config.yaml
routed_scale: 1.73
init_std_qkv: 0.0339
beta2: 0.95
decay_fraction: 0.346
doc_mask: true
Below are experts of layer 13 (counted from 0) of a mixture-of-experts language model. Rows are named router (the router's row for the expert), up (a neuron's input weights, with its number) and show model dimensions 224-255. Each number is 128 + 32 x the weight over its row's rms, rounded and kept within 0 to 255. Numbers have three digits each.
After each expert's rows: a language model's description of what the expert responds to. This comes from a sample of Wikipedia text that the model never trained on.

# expert 6
router:141110113172134123079160140153116132169141136154125105074170227132175146152083157117130129077043
up0:112132112179138126124137120116148117137036092143096149183160118109196124136143036140119118126148
up1:057121094121154153130138160097012156196161179091095144148152115097149128122132147152161080049143
up2:107152164099175163094124108225090097095190117115136084118114123119077158143130166181134186092151
up3:118139146128068111133123125177111151075109152126135163102167147121121154158094075160056146095131
up4:119091126071137077093076109083145144175141113065137182117187116097132088158160157140079140102142
up5:139118105128150150144117133153135084132111091164114074114180183118122199135128103113120136187091
up6:200123172127089154092058106100067160141160151131114100177131142189094187150137071116124085099137
up7:097167101149058179134105110081122157088167135118134149117140100132130146120145129116101137112114
up8:161129113144074145075118195120072191141115087132095196108118089139130109094113132139088157138113
up9:114162185175154123148124141132149153192122135089110147138155081094145141152108117148131120059093
up10:114118122134124064147103121149116074127138156122098160084134140099119103208206136089096136105178
up11:080161104177126149102096096173082149135145165051114124096158149136114093156102135158170148059120
up12:085136166155126095130115095094090157129064157123098144133135157116084165158133100104161171098146
up13:163100165165131094150114082122145106166099139091110157106175164102106172128114163083065141153143
up14:176104150117121121117076157182139136181170111162112148170119076115119192118125129115108092102100
up15:161112150140092108137141129076143102113137173151101105126146102107159145119090074158086078137161
up16:109113090069123147071132084128126119025162170108108132158154123077141174111104091104206108152146
up17:155100189104127092159111126156055125141112133065082108094171081140086123127125153135088126105093
up18:095161122184159089130090105137123159121141112139131107153197140075061095132097113091128097132131
up19:149136141108131069141115076147110117105077099117133082060156128074151137154146130151162075198137
up20:133133146125161134119149114089157148136127148082108143192113065125131118098119182116095104047160
up21:143130096110140100173096084108153125124099118119176131153131079139132054140195154149144128142167
up22:174158093141147169118146158179140147163175176114139124139116161130117096152080176110118161118123
up23:139082209167118154137057052135122102152124136129151149102167154110127102131150096100151154121104
up24:130153146061109145160116116150113125045124138080108127104131131144172155068124152114117128099136
up25:116121140123078150204106086123124119126211100098070129188157085148136142111138085149118133079130
up26:126115139150153126163114062119146142131159098162100133150110124069100162173135146023097211131120
up27:104107132160129113141141118082163165113141115087086120125094152104178140168092114134136119091148
It responds to: Name particles, of. Romance name particles like de, La, Le, Di in personal and place names, plus the preposition of, especially in tables.

# expert 19
router:121085111163097073118112139090132111095125079125089114074141147132094098204091142153084113124148
up0:154111123122141113124076062090132160085114144094066140134132107143087120157132116134076129082164
up1:162150087142160138154164096173092157112170154111100094104133154133134101140125121148094094090102
up2:137121144149147149175076107126122136133117118147099154089154122090150184143121106146141093199145
up3:116130142147170073167147121112120149142162095102158135082124112107123166102127132091118129137151
up4:113119076150110110172135092126138168098109109130095121138137084123068101092095145160200115189128
up5:113146165180119061107110105135129147097134179108155118053142168033165128105175151097111148069124
up6:167140129154112088162161088102125134142146166143142132153188146157156119151130126062123133184122
up7:146148137132103154167104084165041194182196151147091173131166119099116114175123110182127098156165
up8:107118098128187109153084163162079145154124135028129164160124134122147124158114055040207168171143
up9:084162150142155184133122129203122127145103131164091131136189106110096113118187090141151121118148
up10:114135122183129174141092125146149149156101161141145116190122088117135189089140151132080069121083
up11:153133160159063173107168118127151076106171154100115123122104102067162140087130151133116079105105
up12:099152132141089134135136155188103107160084095136155118074123125092121131116159134089105098140178
up13:146162142155179097149093072094138170106137092112140092068164139147106160057122126200117133170144
up14:146118113068133171108166067149136152163183151064155097164183105149117134162124172114138125119170
up15:144052073102106152118121160161162142145102107093070140140148120115125087148143107148097060115235
up16:123123152123082128143070090133196110140160107114102098065149119139127136120121114098123124122144
up17:144130162114137187154108126100127127162197148135119146157146084123117193074160058125147086233128
up18:135130081201134177218134156094126166181177120124152169135149117129117125149113129122143095137096
up19:120165161165129139098155145065130170174093159114112175073133174162155121084089087124086073150112
up20:135211113128146164105122110136108162082159193104071125148160129123134097075166135075091149131136
up21:119154174164017155100115121141109079139139139135095144130134093082121185153156082120085131126122
up22:112140166132174119108205133159104162107140110076096130139153133133131152087132136151141141121093
up23:093099121159115135165079087098167140148153151140085158179129125119163136094165071186169137158084
up24:122144135172179085150140116196070147113124082169103113131169111115175106158149119120115119135134
up25:106197106146089115114114130145133164150154130075102170131169135120214135127091119107100138103147
up26:145141124120113094144074112172105140177116158150088166101132143164098152171173116089062129129144
up27:147068119127127083108059086110043119173147117135128078163118135169078105155082155102127101142132
It responds to: Taxonomic names, list separators. Genus-name word pieces in species lists, such as Turdus or Solanderia, plus foreign particles like von, del, and table pipes.

# expert 34
router:090157140083082143150156144117145137156137096144121124126097128180102123129117094122090148108159
up0:096169167106157153138106101120139136142133142124111103122166153100100125064072115146081096147149
up1:145182136173155091159128109086086190145165158138164118100122148125152084143138110133074088128147
up2:061162133130115115113093096127094152047097109151103066064162157099129124169157147152075111142177
up3:104143142172041134116070164155108235125118117157151130118196119128101128146102169145127155115115
up4:196131138096125184141109150153127202094106136090105136123148048120138101110087110105114183122081
up5:068186164123124100154107175131132126136099146152165095076211160108163159155118161167162090142102
up6:115102150124098143134193150089082134134110116088128174152107100137107166135062096147107068101097
up7:194113146176110100135090119156112117186143155124046135101118176108110137224101173134144089104117
up8:132125128130126137099100081147153141126127052120067168115157136086165210121104084084130108090083
up9:172212140099201138076081096136099208104131155053135179108162129108114125072174095096184118144124
up10:077149168068175087126159141073085078105110139096129126126113151116132101150089132124111165117129
up11:169111148177164140119079072143165138088137104115088160151155116131156101139099098161170104054130
up12:143136204160117106146155089102105186099069156081143141127098103090123176130073122085166143070178
up13:131134087099129139130116181184102132136098081103136135128072094106086123181173105106121134075164
up14:127166140160131048120131087150128129146103114138111128153087097083125150100143127143132157059167
up15:134134120150126116183157142154119126127156109150121090112202049141162184110116138132160040067121
up16:149130187179155147092131167079153087102139162127164155088190123122123055111140083128147108167069
up17:148055148075124097100098110176112121175056134152128113093135080099090120075108219144102192080150
up18:146139076112101115152118128106117120176146185156153105152139131120114088023076110140137085068108
up19:118128131094091098122125047142099137097138105155061148088140137092113145099122084140108106122145
up20:184129117112132127118113141122171140104149116072103100121149128159132130123167165083139107134130
up21:130180129166108162140161088150121120110149143119077103111114128121136115171138122139121133145182
up22:169116061121150116152127117151155125165122142113115112077103140157117108086070119087098119112149
up23:132094189191143172154133099172206154143076142124154121110134098103110116123112111113081068158137
up24:136106130193161138133107124162107107151114108040122166075141121133157129132151109060121123126152
up25:170073163126140146081175106131162124128127136150091117109138154133173162139186120106144135090112
up26:100134200153219156103131072149125175140178154132106129058129178117163138059156115086094138145146
up27:127130140099141117147117067141184123165216144135147113095131206130110108105102147116147098157142
It responds to: Foreign word interiors. Mid-word pieces of Icelandic, Slavic, Italian and other non-English names and places, such as -tti-, -la-, -ski, -ja.

# expert 12
router:087056129105141113106162089133117103115086145156166125159097153114100099153132168153156086132120
up0:116144179140152161118092122173113165118169168121172172130134091125152130151137138164139106079120
up1:123134131186169120154111146124156135121106114083157101140109064112125107161135103180099084101189
up2:085129134103067124138148156044137151147100143155092216100137157174125109108117128138059149134094
up3:135113148162163124135111150170159100138143136130154179156149114071138153099132104134070070068176
up4:163103110117126134131108127080168155197142152134158139151155120105096152179124076140098131132169
up5:092107134146103125146109070143104102139129141131150131096107092118197150167087092141111087083126
up6:035186121110097126068140127155136126136154112152128126084105088087147171131095113142058068094099
up7:132131131137147094089113177091119112133131148126159128129110172148140130081136089111124123111106
up8:113165132158122081104158075159101103122124135106143129101133069097131173103124105111142138142123
up9:150135179080107125171121135126174112108096118095113107122117140106166135089144107092072099127139
up10:168175163128130093139120068111137111093135117165091081120122110127090165130126149137139111140120
up11:082106124134119122130087170099126149171167115103071138183140134150114134065148086072075101114095
up12:082133089153130109157137158136136106145121123152119112178104109112122146052128084098092084082145
up13:149074176131170148110114171100116127149057147095123122113120139124142132122145091165096095139126
up14:131119141174135081169158190066125150099072145122136149095135160147100182117075150110167147156080
up15:148156148147144091097111179116154139092122159102111126178156128037160080100148094147151090132119
up16:132084108124134106147096085131118137143165132103129142055126031172118129149102123172123112140134
up17:170052172147147131114123115138123114166152168123171128160141093135129151091106181140122086136108
up18:134070165124093126162143141185098109124211099127153151168110123155155129146082163133105092149128
up19:140112138137130171107084152114110148091089168141133132140130141087129167170169096118080108087161
up20:153134145217142119122173093102102173133117147130142116107136119085140096151133160146149154128145
up21:148184127104065118150111137135102126140169137104145156135113092102105186147170134153149126117146
up22:125136156112083166118181136095126170116119094149124143127113131117158174159103143174146080143162
up23:146125112164101131133069238147160092120099091134170142119145089100108136101148105078109113065143
up24:085117120145084140078062118080101105133137157153163161098155097164169145076162092058109091144116
up25:103097197088092115143083126066134171094115143164147124130168119121119090172140138102100123128131
up26:144131134090153113098120118077158142116150156095170160098114143103098153128163191089125129144169
up27:191134104146091107162135111145137123139097212098131174129137089115226107072087153167136119124149
It responds to: Word-initial fragments. First pieces of split words, often prefixes like re, pre, dis, ex, plus Preceded/Succeeded labels in succession boxes.

# expert 35
router:118137152132115180127129053136142140152122164145066169143146089135157175113154079097160137112141
up0:153180135168164156196123116070161130146123168095150158103108105085092150097190125127139115168091
up1:124117110157125134153145151169135088170116126146130140067121109137118160135169067155111106148096
up2:127180095157166119136105124111053138139173128070112086125149101139145116149114102102149124090155
up3:137171169136127120096119109161100155101157152097094138179118081126175099117103167132083139095171
up4:189165171132130128148104119136132162142143136064148138097188140108126135161160077128168129128117
up5:115149129124168125110125136118099054166099139089126087156103081120157085146092136054120054155204
up6:113125144062117058186115181051125149176131135124123102075150110124095154142139114142137135125140
up7:158176104141164133154089131088105160144182115112092095140141133093138169076162111204177089173105
up8:100043141085088170105081139170157098144201095112090120114088091130134171152112147099146158159082
up9:096172170150139150185118154122093163146190114142143149149102103108100139134163112161157135090111
up10:170151091139073099133082153162067126120136040125089103073153148137032150175043125119148052161189
up11:111136209112121060101099153111146155033130087122161144122105135159114140164167116174108152126152
up12:085105115155112076120114141115139119149128139085071152088149138122144143146167117104108118072074
up13:123140147056123146145128120110159156122096105143186088120110139115109113140116054099134087127074
up14:098177143144120081152119126102093165173128152195066132126138053111154183128143105067113045113114
up15:165118140121137134163075149126077134122195154092161119162149151084118128166126070065124135132156
up16:158098137136113127128096126129215126155164114173099161116168179133104136137113052184115102149115
up17:167141120040200127139094184136140086150139138118128154131119156099100129112145067097150112119107
up18:176169156115061167139073121133151148158119075148174110181155130160162147131057168139115149100110
up19:114178120110151107163100099132175047122125138141148123121125137098133125155084147143129150111186
up20:111093111134201148168105170134176102115146197166091074115169172125170090125132099187118122132071
up21:137118115151148131156196146109106231114125130170138150115119133153111159214104089103114104154100
up22:136151123142149088115108100113119148149104093164096092155196162124105083087092136121103116135063
up23:114110152153138101113079110068172122153215122100134098139159183112078199066116080092087117135123
up24:141103138175136082150106082134146112148133113136098134097132045143060107179057127139170103107132
up25:190146137146113098155116141170095114119134064054128114107255074114118148139110182176104122101114
up26:158167163151116086152113117156132119081148161139122083135077116096024175155093088155062166118158
up27:189130108072134140133130081127152154121148099118041089164142105133124153128047099125123173189137
It responds to: Given names, months, row starts. First names such as John or Brian, month names in dates, and the pipe that opens a table row.

# expert 8
router:161123079174138116130134079124114095137126149124086124083174205146177177168139096170145155142153
up0:081099194157100163129125147131140126130138160113164126086130151125075130111165171151115165150170
up1:152169206112050110139135155133129132111141164110117123154125100106122159134088117105166171111110
up2:118103108104161117159148111179094154151200146067132094119190087130182197132157131151134149070159
up3:142102130128115134142121155105133159121112113069152101127153174078096186148118099139149082133156
up4:113109165084158131148108119124098107195113114101103120139131137181127119118139108122115123123092
up5:168149091150042171169129138132127136136133177176136077097125122085184074175139089140130150140069
up6:127166140069118107195129161130052158128131100087128179151112122156117140138176032114120099093084
up7:101105147152150197128149140067147175139134142123130127110130083140131144135110139161140121175053
up8:136140153076107122174118062132165123132108172080100154144133112113118093153090089116162123127160
up9:129104189140075069075136160060159129167115144071127125137090149149127065149147131123081173115065
up10:149090167106121133077095130055146150103087148141140153128126130135118113135109145162109125138158
up11:108145149123132107114090102082142170156114114124106130144137132088112067098139166085063044130120
up12:129110160161141094081135116128161117102098168147103155110095136106104098094134136093118129110112
up13:120115131096135107116185145131138137189068136096138116147106128070140138165098121132141077111105
up14:159152121141126078150162124172135127149159088135068135111144097137091063137112127149149122186094
up15:151137221152168163170053156149141129151101145149155083128136111176159085103176118139136065114128
up16:125134132136144094116115125160186145146184169132155169138065126076154175137132098075067084167150
up17:119164139161068066103143155134093132141122028079134153104099111141107185120155144075130078081131
up18:165126165137056143067132060083115155148183158070158142121135116146133139165117055141156096140169
up19:156082145111157095114102095191055123080140041147142096125108101148130099164122120093118136097191
up20:131101173153138104212036110116083114105106109105164102125156101151053123092086145104099092126093
up21:174110178114176106136133119109157153148098173095153103184124128115093091156093151112116151130109
up22:154068163121154154173131111149123083117201069075101141104150150144162148119146134142181104121106
up23:145153095122145110150133085176080137097130138126137167095139168109074093075065139072080119172208
up24:141167102131119104156143087082094150078138134128130104046101084061122120145127122123104172142154
up25:171087148132098192158123078151109149160088154127176156178175130108114122115071132148162157122192
up26:137116129129127084160131116138164143102137162112084109157154081109134140180104022130134159184072
up27:134230150136155053120057124160115150100140123124134114115126100122146078142197097150106123145183
It responds to: Codes and identifiers. Letters and digit groups inside codes, call signs, ISSNs and chemical keys, such as ISSN digits, WKAQ, EP5, and year cells.

# expert 31
router:165167152138151132182129085138090091121136121148143086115136149088109167129165145133144134133112
up0:078074116166131140140136128125129134104125145081129109212130118075173141103056143064122149180098
up1:104086170131096157097111148137141117150084152103158108147140105118137118110186151136143110101200
up2:065129079085130123105179069081080156139173207113149152113120134091142146079170105085118139153115
up3:181119128109153109152050098160119114152087060161129196055136100109153149116144146160182127049105
up4:153105153156144056160098196119108180132151142112125149153109185120102142169139168133150119158162
up5:137084168139158120189113135136162112179161103149133141097128092123161209106058092097109161096135
up6:111066117144122139134127117145136136089144151137131131162154139130129160156115150201112128147126
up7:137089109073120186059093150108157102136195149124091139145176099136136173094167205122153099155090
up8:125138155139206102107189094128090134135092139116132178043164150135137181168132141125124090147119
up9:125057114132125095141162083131107076145167100095120111151146136151093123125098131144146136121144
up10:171120170113135098152105113115120125120104123100108147151206111145116140091101143078140128097101
up11:140083194128115119214096171154098163086115122161068120142143118084108085146131128100134084071179
up12:130165144074109164166111133164116118110118091119144141155188096117124132151169081123067132107132
up13:118146177075146151147090153158076156144122119218046106087129078090138152117124112087058132153161
up14:164083076109090162124145144163114115116104141121157120111097129075133100129140119143102055133156
up15:132158115151109091084125092083093167098115154094179077168160120146176103092090084096102103155157
up16:114173133132100151185120149105100140088125152145166124121087100124114106187156074131112086133104
up17:129078139105123112084117166167065163128154181133104205177138138072083030165087111152124089137105
up18:162139126174134115161180179078080211108154122123078109084124139129097159041096145123077177148160
up19:093179087139118104100107132146123134113085140118083107113140085130111133096116125171146145196173
up20:189154196193110130127127112119150090143105255100216167093137153161114124149035141128112138172168
up21:106147124177169185119110109164118159154194146120110150111129180125150168104125133099128122150160
up22:110135112106144154145133142115091133136152102110189165135122163079146118101130079057073102138185
up23:185100155101161079149142146085142085122109159115035104064146102093108166164134124131059116130066
up24:164182136125139131122100163190105144114136143132120117134149090129128065095189133099105123095159
up25:140148149124149137170121099162068197118150113112099156075115140120094098159131139133192141078120
up26:166143082126139118123111104167091117142175074148096155107120175134130194136120148105127107093044
up27:140120134136098123069108086134157144146126142181189158145175119102071135140142171188151096166094
It responds to: Mid-word Latin pieces. Word pieces inside scientific binomials and foreign words, such as flav, disc, Reg, especially in taxonomy lists and tables.

# expert 30
router:155078152160102168108123073069132113135125144163161164126152150129070058101073140148144106144106
up0:119160092132175157126120138072120175167068106137138151114141108069157124135106125068103079157133
up1:104100102159166061156068162126181132170183111110136178120121102125092090073123124114173149135155
up2:204134140104155160118136158129059085125147080130152106153100132074124160128135175133073143143130
up3:137107095086159108116098066145137128118131226139134108077196126128108119102151138148167116202119
up4:149186223115197102105043226133154152193125172102106152056094138151138115161114101114104141089097
up5:137154159112095142115144099126140136164118089071110123116163126152081190155110122161103083124163
up6:073128155125171126125092096085168164132066145083100119113125142134158132103122144111181101144087
up7:055137158183112128157135070152108138168102150163174149120154105130117116130135113101077159096137
up8:171184126114112139119034127114097148122190100142140153171159067114111176094090079116159152057135
up9:132124137155139166134111150119126104092108126115116162173082072059108100100112110098130182158210
up10:140089180135131124076132131131089122167080127100142164164141129142130197166141116084064109134135
up11:151140064096117150177068119135075137121206094064110201123115151148130113131112069191118042106118
up12:126119126137130138083125138111180121115112164115140143108161096101138132104167164179151114154118
up13:142184122137185120167140174129101098107158111127172058115184081072177154078120097123131102128142
up14:105124146148113143125138117205129122157209145077115151078153160090149169166101093168090045136145
up15:089144130110102172180182133153125128140172114105153115153143099112180139149121165110139025172150
up16:134148164124088131124178140138091131164112169124120124126121139112195133179084150124086123105119
up17:090151127118144083161084122152090126120114124134139195115097071148141177143144115156130120114114
up18:146089102089098199111122117130104120096190127116146122156148237104136128097126125074091132109112
up19:139152114124107105118135097170168155166119140086075148090124102097095136176151114154104053067166
up20:128160127144134096154129110149090098125099135071178126143122141072129114181136145140094116141117
up21:112161152130133107159099084122113128122111139131148145090162110137102202059141087107138119104164
up22:116168139182123134071104100135105137159176109101131141149076147132155124088139066146125124146171
up23:171104136169112124158078148118111194122063127120105142171132139119170171175136120079146075112108
up24:095158146171126143182102103134120157192139102109143124128120123130151107172158127095092095094073
up25:113130148076118111156107104145166179111144135091108113102151152084146125108070190116090091195135
up26:089111161117096119123132144064143205144091187077139135010182101027138111125079105084130123137134
up27:095124098123106124083064070160129161158164183068144123192165131135153126099124155103079109122135
It responds to: Slavic/Asian name starts. First syllables of Slavic, Chinese and Korean names, like Ko, Yu, Ka, Kh, plus possessive apostrophes after nouns.

# expert 27
router:142101097179141107095096145123142054135157112153112139150167143124096075149172142099163083147161
up0:209131159043107160116154145073123112134153127064132181160149096117105178167139122125107143115083
up1:105140175129081128234076111114134091174181159077152115125156142053148162150080152144173133107151
up2:152170213153195077152079059119111094090120152092091121126117115057144133120134096099120104106147
up3:092181120141131121179138170135091156112132125099163121161102164101215195114164153102135125106108
up4:188100129145118108127160135114066093139190154072139088118151113058210158146166128031124096104186
up5:177141083154137153176156211134153145184106124095113081179132099126128123116098121111180112062119
up6:129162125111123164195143166159126157124162152071111122198130155127156142104087097076095047134117
up7:142171115174122139153124117088092167058162132116084108126144148058183114122143091091145193073156
up8:120090150140139105166110137136110151143125134108144113119167144099106149124094173056164154134104
up9:135165118150125105167111144121069137172083187125100148094102055120097095114164118085188064161096
up10:120106132188120113107109083107138130164098151096120183159113137111095057159100121086109109121136
up11:047141135136103152104097171117105170108124090103106117157119109169150142092088157123096179082124
up12:151157132106130157126145163150089180201130139127083145125126093115136141178128101095110127141129
up13:212145145126133111134148092046098156159096139094145198106139130084112148108152177077118130089169
up14:138169137088139189159182166112130184177134184102083139091138149112137143153164114114088125067132
up15:104153117104067081110073160123086133130146115035138134158159076159133166100113191131096154041161
up16:155093118099121165121100041088145126089111111146120126093127136030110133140137139082135171091102
up17:128147080188148172131130112194144147127149132166119143142164118084131145173046138119114123173129
up18:186161127129137071113102046144075099153125191138156120148154107160145144203082159127110108144103
up19:094168165042118165123107117115074116156095172078083178143203095162084143121121124154177166136105
up20:149160099146088120157082153161144125119222109154093146143139220136134138154097144096093137185114
up21:128133130082107099114062137112144147164144188100103126107131133102118136129139166111136090101152
up22:141132138137140102207124178178114140150068121143084117169099101147076181160137117090070073056129
up23:095160085148125127110088147104154139148108167115143169155127130136178112101144120155115103137144
up24:163100069057113068166137180166178128173119134125119132105103185107102159144132140137078077124156
up25:125117173097113126158076101102098073118136158166134126156128137133179159073092176164120105144090
up26:154121121148055128129140130177092127160065094088073119120117148137169159099117155125064147104154
up27:074127136122158167121149143150166130123110146157146113111145116156157113109102091156141137141165
It responds to: Surname first pieces. First syllable piece of surnames and proper names after a given name or initial, such as Col, Er, Mar, plus hyphens.

# expert 13
router:157115087135108106164088129134113170135155147146111093108132170149091115154158131099128138125126
up0:092115112165197138150136210161079212108177127104133099201087104099116135125141084146103055164146
up1:094126187105128160143109151101134152195104064085170133136172108157139114147194121191123144154135
up2:123159170140131153159148134107086179150145086075098122125110186119123126223122165132109155067155
up3:158143205172120110118197107105153145089151119206110124060143087076154116099096148084160148062124
up4:125190167182082073084096150165121155143152129095163182173139141094093070121079058098064068147149
up5:144103148116169130097157134150139129148115124107051138144091099150106117141098163121167084147153
up6:162122096162125075165093133101156177117122188141085169165105114174085175175188106152102139144114
up7:134151182094077132163094092060113100071125162135097149108103080104111133174142117182111133112187
up8:107185078139146150194140093109134141098166120116120098108128146142162114151092056058100099129096
up9:128125168135148056088208096178093135110130164122104124077158145127124157174110142114115066103132
up10:131099145135084101148087128121102098125170120098144183158186118125178103108133120097156139150161
up11:156137091157112145111163120078133121143155094119091104111152094111135148120112145098141093100149
up12:183173119108127155074169123129191131170105080147014131120172128147098145120143108123174057186166
up13:096065160126147114153102118142069136151124136149033138090161140162156142134218121104111126145110
up14:153147144094113143105101109136160126195109124119159160142151125092099154165139103091097140139145
up15:121125093121159117154178163152174103088166156103149164139155111160120167144057132043116130101136
up16:111102107148138145136048120092113191148113135132103104106122097123088143156135104115129143124146
up17:108168147148125102119137139110095153154136147144133084098114091131152075146110093095123114110124
up18:144072181072113080094084151091131091146147086128126109097092149142177123139103141156096151132134
up19:075144207080206105112068087117124106120128112102043150095192106164120187088119131100132130121141
up20:113136100148183112156178127124122090117050103126124190077143137071121149165136167137092120154176
up21:135132134119182160166105122137170143093159143128113169103111160104114103201165130102115069105134
up22:153094117100110123141136112159152136135111095133025119150136146117147147097118162137144139140152
up23:124104134100120138134115139087133135177110126136141163161109155179120107146071095122106117119096
up24:112165185161116131174128086145151117137080133139156097115163116127105170116147142132116115158127
up25:137120204099125126140187094149085152116187101150165157110124109102133084138057119131093100149092
up26:133094216131087049147154149094082165038125165131132107204193125172175091110083103096109135152149
up27:074158122141148182162110114081121124113164059108108105117108217159128084122228036119149106171128
It responds to: Commas and numbers. Commas after nouns or names and number words or digits in measurements and counts, such as three, several, 1600 m, 24 bit.

# expert 17
router:123138084126156096129138149097156143152172092204139122122129158139153124160152118130136064127118
up0:154092139096147117138065118101118166118136113117112181116104112117116120106084120171190132126158
up1:174107152101102152120090093124103135095092122120098112123130158111083136061122116106203102166142
up2:129156141118135084125155092133149158161091155167166167129176107138157155135059074065140128126159
up3:151112143129145124120144113164154095189100128115161132156153086152116172108120125112064139176134
up4:141079106129078137096083076141163163122095136147135108068183144152156129116088118097108124142068
up5:219125128122080081120138188161107150128131166093155150107118108137136114098082084141150033081188
up6:079147146107133148149163105074063148161120125078189151098127147114170115081164144139130141115122
up7:197133200133116139114053116098143155097108135111160242036138123126100120133177150106101107082172
up8:140116160151060165122158083133130140145155105143195087182122146117094130134132143145145143123159
up9:119081120152170075182132164117125159120121079118109095089160177096146129172104104102113172095132
up10:115132066145122110161142165116122193123171118165133116117062112115147181101130130113111145155146
up11:149156140149087120041126140210117102118118155099113142208134061136099174158183105153091099142161
up12:179100147143103136136120121093121194119102150093088047112143132098138140121146187126153073102166
up13:088094122162111111140144105115090160107153102159166143099181144112127136067135128112116109122141
up14:142158112182166125142148083121132107152029143116142144168166109125150134151089112099133086174098
up15:080147140082091069096128080099150132146164117100111206063144096117130093122180124124102160091100
up16:121104133117106164111122123218098173175102118148154134128094127140100120144123150145113115155120
up17:135165141194122151127088084148111154150127121124161154140118132097131058149118063182157138069117
up18:126105130123179170135112126136108173152109159089157128135098100143112113129128110100148072068153
up19:119084138148176147154110136143128165111130118092124161105086076135113117127142081199112134113148
up20:136102108144134127096079134140134097149110107115123167074178115139170125128167078125109136086078
up21:095105124073144144155130089112154150118104106154124184081114121076163118099200196169157126134135
up22:115177118091078138117114110179140182135155187115154142156078161095167100110113168220169128136154
up23:109111125084079144115148092167169166141032162094179125153101120118147087153166099141121169099144
up24:170117138087092155141158068112119122148183123151103179103153164082142073142165120103140061138093
up25:134145140069113150120107094101107137124127124115113140044119120130183098145108079139121064079144
up26:127074079106158116060105128142122165144108121113143131150098151098139125109100103129169113140160
up27:111126112189150108187112162132163162143133146091103174117075047091097120175161159111167140106150
It responds to: Word-initial stems, adjectives. Word-initial prefixes and stems of longer words, and descriptive adjectives after articles, such as un, dis, con(spired), black, social.

# expert 46
router:059114103093123167109138130206127153113100089120149081156101146170099169137191142179143086171177
up0:089199161134115151101118123123109135120149031107071165138127126105129101146112123132157080149079
up1:181125147086115165146110154093166092177097153108117129150142128060141073145119130073128154145082
up2:173174152131128187084060159102172170137124151065167174121135146143115144132128103091091130145116
up3:111132086131119149094174126125103122167144115122133146147185062120100160119139113165152056115115
up4:155087131114118141124077089127124202132164106152073115100103164046119112171113104088120104105153
up5:123190099087121104158182157038082129177182153125155146113138055123174127084144133118063114075110
up6:163116123155127150167096024165135140135109107149170118127163124118101166061180112092160122174125
up7:126130143104142042125108126114125108154090156173140111115145143126126163112088115153163147147071
up8:185123064101104097156077110101165109175132135154099129148160112121103079099126168109181182162076
up9:124119161109154064132093202117120131149186172161092124158150154106102138129077127149111179131141
up10:150106124137143163112059122115154108128132082118150179169183189115128141120152115124147169181122
up11:119145113148155132124089117124163146139126154110108043107144191113143178189111167087106068150167
up12:174101099171129118140132065137137096123100130147131157102115104148141157063131099102152112169126
up13:136148101170131117105093078126139197108160134105116080096185097120152163126113101127126080075167
up14:150173137115137138076088140144173198115124154085073080125092154130167147154142136130106135124144
up15:156131121114153101175107140107091124173191135084151092148117052163105155091130167176096131148169
up16:128187121086114105140110100091117142178139130139135122134127155127139100098124094097098136184064
up17:156176130168135121153132096128110138129119114114136127151167075112104152053166101117108130106125
up18:116132129184127105132121143139091123130175094087126112093144120128097136072164132154101152148174
up19:093204146143091112127146082107107146136172113098135165109164109125142121111145116123161109119121
up20:143097145146102113099121145110093108179124074118077115030148147113165138156102104136094128103144
up21:101144139157135138103131083155093165110135115081127063109175127142131184154146104165101085131183
up22:133169127166118080097131168128140171153193105136107112115169155074163168100123106085107165158135
up23:101132092157133103116063095119172194193115104117129114098168125110152147189146115146103139126151
up24:125142116131159139141067114155095092112153097109101160141094100102082123118172110105122092175155
up25:151124144078152104141127139079154156153089150159120144139190136117110085135092176120187196138101
up26:143144184167131075156054160075085144105112118133133144151160112165073137167080173192105118091096
up27:122121129113072125144038226125145178098029102150163150123110074086176098134158107120153107128171
It responds to: Quoted speech, titles. Tokens inside quotation marks or titles, especially you, your, we, ellipses, and word endings right before a closing quote.